Experts of a small language model.
Size: 9 layers, width 160, 33M parameters.
Experts: 24 experts in each of 9 layers, 288 SwiGLU neurons an expert.
Training: a variant of Adam for the experts, 271M tokens, 4091 steps.
Below are experts of layer 5 (counted from 0) of a mixture-of-experts language model. Rows are named router (the router's row for the expert) and show model dimensions 0-159. Each number is 50 + 10 x the weight over its row's rms, rounded and kept within 0 to 99.
After each expert's rows: a language model's description of what the expert responds to; "mostly gets" lists some tokens that are sent to it at least half of the time. This comes from a sample of Wikipedia text that the model never trained on.

# expert 4
router:60 51 65 53 45 41 34 40 62 47 42 61 53 45 48 37 39 39 50 58 54 38 66 32 25 50 46 61 57 48 36 40 46 55 40 44 31 53 42 44 43 45 71 45 56 38 39 37 55 59 35 38 45 35 50 30 47 61 59 45 45 61 41 54 62 37 37 48 60 48 41 38 27 43 50 53 45 62 48 52 60 63 54 37 65 49 55 49 38 69 41 50 46 53 62 41 79 64 61 56 37 62 55 57 54 59 60 62 68 53 49 63 57 44 46 39 55 45 60 49 39 39 42 56 62 67 40 62 63 53 44 54 47 39 66 58 33 50 62 51 53 44 43 56 41 52 42 36 47 56 44 42 44 58 48 40 41 47 55 40
Description: Verbs right after a subject, mostly was, is, are, has, had, been, also played, found, works, in biographies.
mostly gets: " was", " is", " are", " has", " had", " been"

# expert 1
router:60 39 65 39 45 46 33 49 52 39 31 51 53 42 56 46 36 43 52 56 58 49 51 36 26 50 44 48 58 41 57 39 54 61 47 41 35 55 61 37 39 35 58 49 70 42 49 47 54 69 39 38 35 42 52 35 58 60 65 35 44 44 27 59 52 29 48 32 53 39 48 45 38 39 36 66 54 61 36 43 44 53 61 32 61 58 44 50 52 63 39 47 45 42 69 41 58 46 70 53 48 43 61 55 73 65 64 63 64 56 54 52 52 43 36 39 46 53 52 31 44 44 46 62 65 54 28 48 55 45 49 57 55 48 57 52 47 46 59 39 62 53 56 59 50 46 50 44 40 47 36 47 36 61 55 51 41 49 59 46
Description: Opening pieces of verbs after a space, such as p in pending or panning, plus list-item dashes and opening quotes.
mostly gets: " “", " p", " qu", " \"", "—", " Press"

# expert 19
router:55 55 59 51 48 39 42 41 49 43 43 49 42 43 36 50 43 58 51 73 47 39 52 40 34 33 47 50 59 47 40 47 39 54 33 39 41 61 46 49 51 50 58 58 76 40 58 53 46 74 31 39 42 49 53 31 49 57 57 57 33 57 45 63 48 27 41 32 59 44 43 40 41 37 54 60 38 55 51 56 50 65 73 34 61 55 48 60 47 64 26 51 45 43 67 54 60 65 54 61 46 65 56 56 56 55 54 65 66 71 49 59 35 36 41 34 67 63 59 45 46 48 52 56 61 59 50 51 51 46 50 60 64 36 50 48 49 55 46 50 53 59 56 70 53 46 54 45 38 42 41 52 39 54 46 44 48 45 69 50
Description: Sports words and stat abbreviations in season and career tables, such as League, NFL, yards, seedings, draft pick, GS.
mostly gets: " health", " sk", " league", " sm", "olog", " Basketball"

# expert 22
router:63 45 56 37 46 50 39 48 56 37 38 52 48 51 51 47 34 42 45 61 53 47 60 34 29 45 46 60 59 35 46 46 37 57 39 36 33 50 57 46 34 40 63 46 59 40 49 54 50 71 35 29 40 44 50 33 64 58 58 51 42 49 30 68 54 26 37 46 68 42 41 38 41 39 48 57 43 63 37 42 49 48 65 33 57 50 56 58 43 72 36 50 37 46 58 43 71 58 58 51 40 52 54 64 68 57 61 68 64 59 51 58 57 36 47 39 55 52 56 43 37 44 47 62 65 54 46 57 59 53 43 52 61 33 61 51 35 57 61 44 52 53 53 60 53 49 53 37 44 44 36 43 46 58 59 45 51 53 64 44
Description: Function words of and and linking phrases, plus the word statistics and table headers like %, in sports and election tables.
mostly gets: " statistics", "   ", "illion", "ulate", " Sciences", "rict"

# expert 13
router:63 48 56 43 43 43 44 47 51 41 40 51 42 48 39 55 46 37 59 59 45 36 57 42 31 49 37 55 55 34 51 45 37 70 38 32 32 48 48 41 39 34 59 52 49 41 49 38 56 72 43 26 41 48 43 24 62 59 64 39 35 56 30 54 50 33 47 47 59 49 40 44 46 47 37 44 44 52 28 43 54 47 62 41 56 51 54 53 43 75 28 59 44 50 63 49 66 58 53 55 42 56 44 63 63 71 63 58 57 47 53 54 64 52 43 42 57 57 61 34 43 53 53 67 50 57 40 57 55 43 40 44 56 50 69 57 38 55 50 52 46 52 48 54 50 56 47 44 48 39 45 49 38 68 50 37 53 38 71 46
Description: Field labels and relational nouns such as known, name, Born, father, brother, "=" signs, and table cells in aviation or military articles.
mostly gets: " known", "=", " brother", " help", " father", " son"

# expert 7
router:59 32 56 32 52 48 47 52 51 48 24 55 64 37 30 53 38 42 56 79 48 44 59 36 33 42 52 53 52 49 51 44 48 52 43 43 36 51 65 40 44 43 59 51 47 46 36 52 52 71 35 33 49 40 43 46 57 64 56 50 42 58 37 59 45 20 44 44 55 44 45 40 44 46 53 52 36 69 44 49 55 58 49 37 70 62 57 42 48 70 34 47 37 51 48 27 47 60 63 50 42 52 60 54 66 58 54 68 62 56 38 50 56 45 54 26 49 58 45 51 46 37 44 51 62 53 51 63 67 57 43 61 60 46 61 54 50 64 62 45 49 49 53 56 59 56 42 50 53 41 49 46 42 55 62 37 54 51 66 41
Description: Line breaks, headings and the parenthesis in article openers such as "American baseball player (born", plus nationality words and coordinate N.
mostly gets: "N", " terr", " Est", "{", "iter", "thlete"

# expert 12
router:53 31 56 31 45 51 45 49 51 33 35 56 58 36 56 42 31 37 43 60 47 36 51 44 31 41 54 63 60 41 43 43 35 52 45 34 36 55 56 47 33 46 58 51 62 45 36 53 48 67 28 34 46 48 57 32 56 54 56 49 36 48 32 63 55 32 43 39 68 43 46 33 27 30 50 53 39 62 45 44 45 57 59 47 51 54 60 58 43 64 29 52 32 53 55 39 55 60 58 43 43 57 53 64 61 64 55 66 55 61 48 62 54 38 50 45 53 55 47 35 44 49 49 60 65 52 33 67 51 56 53 58 47 42 56 52 40 54 61 48 55 53 46 53 42 42 58 35 52 38 39 49 45 62 60 39 45 54 63 44
Description: Digits within years and numbers, the word case in in the case of, and first pieces of names after the.
mostly gets: " case", " Your", "!", " Nord", " Detroit", "light"

# expert 20
router:67 45 56 43 36 59 36 51 55 42 47 63 51 48 42 43 40 57 39 69 47 42 58 38 36 29 44 56 58 38 50 45 40 51 46 30 35 56 58 36 37 37 55 53 56 34 38 51 60 76 32 35 38 56 50 29 53 65 57 52 34 60 38 62 49 27 47 45 62 53 38 38 39 46 46 61 50 67 36 34 53 47 54 38 59 52 50 52 41 66 35 51 42 60 59 48 71 55 65 54 42 64 58 63 62 62 51 62 63 62 47 54 47 44 37 42 51 59 57 45 47 44 52 55 55 58 49 56 69 52 41 50 58 45 63 54 32 53 52 49 50 55 58 57 43 48 49 45 48 45 36 38 41 54 61 48 69 50 63 37
Description: Pipes, dashes and cells in sports score and results tables such as Win, Goals, plus particles out, off.
mostly gets: " stand", " mut", "',", " off", "rit", " kill"

# expert 21
router:50 45 56 42 38 41 35 44 60 46 44 46 51 46 55 39 26 45 53 62 51 41 50 39 36 45 53 61 60 39 50 42 41 60 52 32 24 54 58 49 43 34 64 52 67 46 48 43 52 67 35 28 34 45 53 37 63 65 52 40 41 55 33 58 48 37 41 32 65 39 36 34 31 40 44 58 47 58 39 45 59 53 65 41 54 55 54 57 42 60 37 55 41 52 53 38 71 54 56 50 43 49 50 52 62 64 59 72 54 58 59 55 61 42 42 40 51 60 58 33 44 43 47 61 65 64 46 54 56 50 47 52 62 38 61 58 33 64 56 48 49 40 49 62 51 47 54 39 51 53 37 45 34 60 58 40 41 46 67 45
Description: Pipe separators, colons, semicolons and equals signs in tables and legends, often in football squad lists, plus "to" after verbs.
mostly gets: " –;", " relationship", "ić", "ović", " mark", " meet"

# expert 15
router:56 36 60 32 42 57 42 41 48 43 34 56 54 49 59 43 37 35 43 64 52 42 58 50 34 44 47 56 55 37 51 50 37 53 37 33 38 56 56 37 27 49 63 44 63 43 41 48 49 65 43 36 33 40 56 30 69 58 55 49 36 51 41 60 62 22 43 50 60 40 38 34 33 33 38 53 42 61 41 43 49 52 56 46 50 57 56 46 47 59 35 51 48 42 61 38 62 49 66 49 45 50 51 58 71 58 55 65 60 52 52 60 48 36 51 35 54 48 55 40 46 48 46 56 64 60 42 64 61 50 48 58 56 36 68 50 32 59 65 49 50 49 43 57 53 41 54 36 47 43 32 52 48 65 64 48 47 47 65 36
Description: Digits inside years and dates such as 1898 or 2022 in historical prose, plus stray word pieces like written or except.
mostly gets: " except", " Publ", " cert", " Hon", " visit"

# expert 9
router:48 43 50 33 40 40 36 47 60 46 39 43 47 53 53 42 37 41 49 62 53 47 48 45 36 52 55 59 64 42 53 51 41 62 35 40 44 55 49 40 38 45 67 45 53 47 33 47 43 73 34 28 37 38 42 39 70 56 57 52 37 54 43 61 53 35 41 43 62 40 36 38 36 43 39 55 36 65 40 39 50 49 60 40 55 57 61 55 42 61 33 56 46 50 62 36 68 59 59 56 38 49 54 59 61 64 52 59 65 50 54 61 61 39 52 37 47 57 57 46 35 42 39 60 68 63 33 61 54 55 51 52 46 47 57 47 36 56 61 43 50 40 49 46 53 50 50 37 51 45 30 54 40 66 67 38 43 45 70 32
Description: Line breaks after headings, slashes and digits in coordinates, and institutional nouns such as Railway, Catholic, Army, National.
mostly gets: " Railway", " Catholic", " Army", " railway", " Iv", " Regional"

# expert 11
router:58 46 50 35 41 52 41 47 48 29 43 56 52 41 48 38 38 45 43 64 47 44 61 33 35 47 51 62 59 34 41 45 37 53 45 35 39 69 53 46 37 42 66 55 65 38 33 56 48 66 33 33 41 47 49 38 59 54 54 48 43 52 40 69 44 37 38 44 63 41 48 44 31 43 49 59 43 57 44 42 61 61 60 39 57 55 59 49 44 57 31 53 37 54 56 38 72 61 55 51 40 58 54 69 68 59 61 69 58 71 50 56 53 38 44 46 52 51 52 37 39 39 44 55 78 54 49 61 55 57 54 55 60 44 52 54 42 60 62 46 47 45 51 57 51 51 58 37 50 40 35 47 37 59 64 33 41 43 58 45
Description: Mostly "the" or "The" after prepositions like of, in, on, plus numbered track rows in tables.
mostly gets: "iang", " the", "intend", " The", "^", "hen"

# expert 17
router:62 40 56 36 48 47 33 42 53 39 40 58 50 42 54 47 30 42 47 65 51 35 59 38 31 45 42 62 54 38 48 48 43 50 38 38 35 56 51 40 39 38 64 49 61 41 38 52 55 72 32 35 39 41 41 26 58 60 65 49 41 53 38 59 49 27 42 39 69 42 39 37 32 36 42 56 39 61 40 43 46 56 64 36 61 48 53 55 47 66 38 52 37 56 52 42 64 56 58 56 44 54 50 56 66 56 58 64 63 54 51 59 53 43 45 40 57 53 53 36 36 43 48 61 65 61 37 62 63 54 50 59 52 32 66 52 40 51 58 48 54 49 58 60 50 50 55 43 43 42 38 42 39 63 64 45 38 52 61 44
Description: Commas and spaces within numbers and lists, and nouns in enumerations such as size, economic, financial, construction.
mostly gets: " agric", " economic", " honor", "ities", " construction", " poss"

# expert 0
router:56 36 64 37 41 50 42 41 60 38 44 58 49 51 47 57 38 41 48 62 59 49 57 38 36 32 53 55 51 34 45 47 50 51 40 42 43 58 58 41 45 38 75 53 69 42 41 46 47 61 32 39 35 40 53 34 60 47 55 49 39 52 29 50 49 29 39 48 71 38 37 38 34 37 43 66 41 60 34 44 59 53 65 40 60 58 61 53 40 60 29 49 43 49 62 46 61 48 53 53 40 47 54 57 74 60 60 64 62 59 46 66 49 43 42 42 55 52 55 42 36 39 38 71 58 54 36 62 60 58 56 52 57 35 58 45 41 57 56 40 59 49 55 65 53 48 52 38 39 45 37 52 36 58 48 51 50 47 62 44
Description: Row-opening pipes, line breaks and list numbers beginning track listings and tables in album articles, plus after, upon, comp(ositions).
mostly gets: " after", " intro", " comp", "Am", " reb", " upon"

# expert 3
router:48 44 57 39 47 47 35 41 55 33 40 57 51 46 57 44 33 44 51 50 59 52 62 44 36 45 51 58 56 35 55 39 33 56 49 37 36 50 70 49 36 41 67 41 63 39 47 50 41 78 44 35 40 46 48 34 56 48 56 48 39 49 45 68 43 42 35 40 69 31 46 36 27 35 43 61 45 60 42 40 50 49 69 46 60 61 51 43 51 59 27 50 41 53 48 28 61 70 56 47 42 56 51 60 54 55 59 65 65 53 59 65 64 42 54 44 45 45 51 39 43 39 43 61 69 60 36 53 62 57 42 58 63 55 51 60 49 66 57 50 42 49 47 47 53 50 54 43 49 47 32 56 42 61 53 40 48 50 63 43
Description: Surname and given-name pieces in lists and tables, such as Mc in McClain, Singh, Jr, plus census "alone".
mostly gets: " Mc", " Jr", " Moham", "ă", " Singh", " McC"

# expert 8
router:54 34 61 40 52 48 39 48 57 35 44 50 50 45 43 45 34 44 44 58 57 49 57 36 35 42 50 54 62 35 45 44 32 57 46 36 34 54 54 46 35 44 70 48 64 36 42 48 43 69 36 32 37 50 53 31 64 63 58 41 37 54 32 65 51 22 45 48 62 41 44 38 28 40 53 49 42 62 47 46 53 48 67 33 54 53 58 51 43 62 31 58 49 51 53 35 72 50 57 49 47 53 51 60 61 58 69 61 64 67 49 49 55 42 44 39 53 50 44 38 38 40 48 66 55 54 37 56 60 58 52 55 66 48 52 56 35 59 60 47 48 57 58 55 47 46 54 35 49 45 39 42 34 60 53 39 44 53 63 41
Description: Sentence-final periods, however, though, that, which, and vac(ancy) in census text like homeowner vacancy rate.
mostly gets: " However", " however", "isl", "lev", "\".", " though"

# expert 2
router:65 29 47 35 52 48 39 54 53 38 46 48 53 39 56 44 20 47 50 59 45 39 57 33 33 46 49 55 52 33 45 53 43 45 39 41 43 63 65 35 47 36 81 42 59 45 46 60 56 79 36 32 46 50 56 35 59 59 54 42 42 48 44 67 54 45 44 50 56 33 37 43 40 39 48 53 43 62 44 43 48 57 55 32 60 52 51 58 37 60 38 48 52 47 43 51 58 57 57 53 34 47 58 69 68 68 55 61 57 50 58 57 61 39 58 49 63 40 48 41 49 52 44 73 71 68 52 64 60 44 41 47 52 36 58 60 49 62 51 46 55 55 47 51 47 47 54 42 47 53 43 52 44 65 65 40 48 47 52 44
Description: Word pieces of taxonomic and anatomical names in species articles and taxoboxes, such as Insecta, -aceae, -ensis, entorhinal, Phylum.
mostly gets: " Phylum", "aceae", "hyl", "roc", "ensis", "arp"

# expert 10
router:73 39 51 51 59 46 47 40 48 47 42 40 57 41 42 48 32 50 60 77 50 33 57 44 36 54 45 55 51 47 50 50 39 55 40 42 45 52 51 45 41 44 71 46 61 43 54 43 56 66 36 22 49 47 64 39 62 45 60 46 42 51 36 61 57 28 38 51 63 33 33 30 45 46 39 67 43 63 39 38 53 61 52 38 55 62 51 52 44 66 33 47 40 62 60 38 58 52 73 60 34 50 55 67 57 59 65 54 54 59 49 59 56 45 43 44 50 59 56 47 53 49 49 54 67 53 46 59 60 57 49 59 61 44 53 56 31 62 59 50 56 56 36 50 54 64 55 49 40 51 42 51 48 71 64 37 49 49 57 37
Description: Table cells and infobox field names like Country, End, Population, Preceded by, plus prepositions from, by, into, named.
mostly gets: " Preceded", " named", "from", " Succeeded", "Population", " Coordinates"

# expert 14
router:68 53 54 49 54 39 46 40 48 51 47 56 55 46 50 46 29 48 44 59 53 50 58 40 29 42 38 55 44 41 40 53 47 67 45 43 34 61 64 40 42 45 67 53 62 47 44 59 56 70 31 37 48 50 51 34 57 66 52 61 53 46 33 66 38 24 41 34 53 49 52 47 30 48 47 66 41 53 47 40 47 53 53 39 52 54 64 46 55 73 31 48 35 54 62 39 56 59 58 59 35 53 69 46 65 50 60 64 68 53 55 58 68 46 42 45 64 55 49 40 43 50 45 52 66 52 47 69 61 55 47 53 62 32 64 51 33 61 55 45 44 58 47 57 55 53 42 46 50 50 35 39 35 73 49 50 45 48 53 56
Description: Words in award, medal and sports-statistics contexts, such as Award, Nominated, top scorer, Bowling average, plus closing quotes.
mostly gets: " top", " Award", "\"", " Apps", " medal", " hand"

# expert 18
router:58 39 52 43 48 44 36 43 56 34 42 56 50 48 48 43 34 44 53 63 56 36 59 38 37 41 45 51 64 37 46 50 31 53 41 43 28 67 56 47 35 43 68 47 60 39 42 45 58 73 44 35 41 57 45 28 54 60 47 53 36 53 40 65 52 28 33 38 64 43 41 39 33 36 46 56 46 63 51 40 52 49 57 47 57 54 53 52 43 71 28 51 43 41 56 35 69 55 66 54 37 56 51 56 59 52 55 63 62 59 38 54 52 48 52 46 54 56 50 35 46 38 54 57 64 72 45 60 63 51 47 54 63 37 62 54 39 62 54 46 47 52 54 49 49 48 59 44 43 47 35 46 35 63 62 43 48 50 64 35
Description: Digits in years and numbers, headings closing ===, census, and endings of foreign place or club names like -urg, -heim, -itz.
mostly gets: "ür", "itz", "ū", ")===", "org", "ka"

# expert 23
router:60 47 65 31 46 44 28 44 54 32 45 50 46 44 44 56 32 48 56 58 52 44 51 34 39 53 52 58 52 30 53 51 47 55 37 39 44 46 53 45 37 36 64 44 62 38 49 60 53 79 35 35 39 49 56 34 59 64 60 40 41 50 36 62 49 23 40 38 65 35 44 36 36 44 55 52 46 65 43 41 56 50 68 41 61 57 45 49 44 58 34 57 34 55 58 36 63 62 58 45 45 46 49 62 69 62 60 74 56 52 58 56 59 43 43 37 51 58 50 42 41 50 51 58 68 56 40 59 58 54 41 46 62 42 55 54 40 51 52 42 60 49 43 50 48 57 60 36 49 52 35 48 34 65 51 46 54 46 60 46
Description: Place and name pieces in Indian election and location articles, such as India, Raj, Assembly, plus census words like households, present.
mostly gets: " India", " Raj", " once", "uk", "ส", "ร"

# expert 16
router:55 32 53 33 43 44 39 49 58 37 32 58 57 53 52 54 38 41 50 63 52 43 56 41 31 44 53 54 50 35 38 52 45 56 46 39 38 58 59 51 36 38 69 48 59 34 41 53 50 69 33 33 33 41 54 40 64 62 45 57 46 49 34 65 53 32 43 41 69 37 41 36 30 40 50 57 46 52 37 52 53 50 70 30 53 50 59 49 39 78 28 59 45 42 62 37 62 50 57 51 48 60 56 62 60 61 64 64 62 66 48 49 56 46 55 47 53 60 47 47 41 40 55 69 62 55 43 58 64 53 42 51 61 38 52 48 41 60 54 46 56 49 52 53 45 45 48 44 38 49 41 43 39 56 55 43 50 48 70 40
Description: Nouns for creative works or documents, such as episode, track, story, report, letter, map, often after the or possessives.
mostly gets: " Report", " route", " episode", " evidence", " story", " map"

# expert 6
router:54 45 57 36 52 52 42 50 71 42 37 39 53 54 41 39 36 49 51 60 48 38 62 38 32 52 46 58 57 36 49 53 40 50 37 32 39 62 39 55 46 45 62 50 54 37 41 55 43 67 36 35 38 39 53 28 66 58 57 44 41 55 41 67 42 33 41 53 61 38 26 34 37 42 48 62 38 68 47 41 53 54 57 35 62 45 51 59 41 60 26 45 52 45 62 45 69 54 61 63 41 53 53 61 59 61 61 67 58 48 51 47 55 47 43 40 56 47 56 45 45 48 52 61 60 58 39 61 62 49 43 54 59 31 67 54 44 55 64 43 55 55 54 60 39 57 56 37 49 40 44 39 45 63 49 53 58 58 68 34
Description: Markdown table separator rows like |---|---|, the Geography heading after coordinates, and scattered nouns such as fact, park, project.
mostly gets: "|---|---|---|---|", "|---|---|---|---|---|---|", "|---|---|---|---|---|", "|---|---|---|", "อ", "|---|---|"

# expert 5
router:58 45 48 46 50 46 48 40 50 34 45 53 55 35 54 57 37 50 42 67 50 46 60 43 31 37 42 57 52 46 42 45 33 63 41 38 37 51 63 46 37 43 59 51 56 35 48 58 54 61 28 34 44 46 50 27 63 51 55 51 41 46 40 61 55 27 40 45 63 36 37 28 34 45 51 52 54 55 44 44 48 53 60 41 62 57 53 56 46 67 37 57 47 53 53 48 61 66 67 48 33 48 50 64 66 63 59 63 63 67 59 53 52 41 46 40 62 52 58 39 34 43 54 65 62 45 47 68 57 50 47 47 59 41 56 50 36 47 55 37 60 62 39 56 44 47 63 36 46 40 30 44 36 61 56 35 56 45 68 48
Description: Number words and quantifiers like two, some, any, most, many, often census "from two or more races", plus "List of".
mostly gets: " two", " more", " four", " many", " number", " three"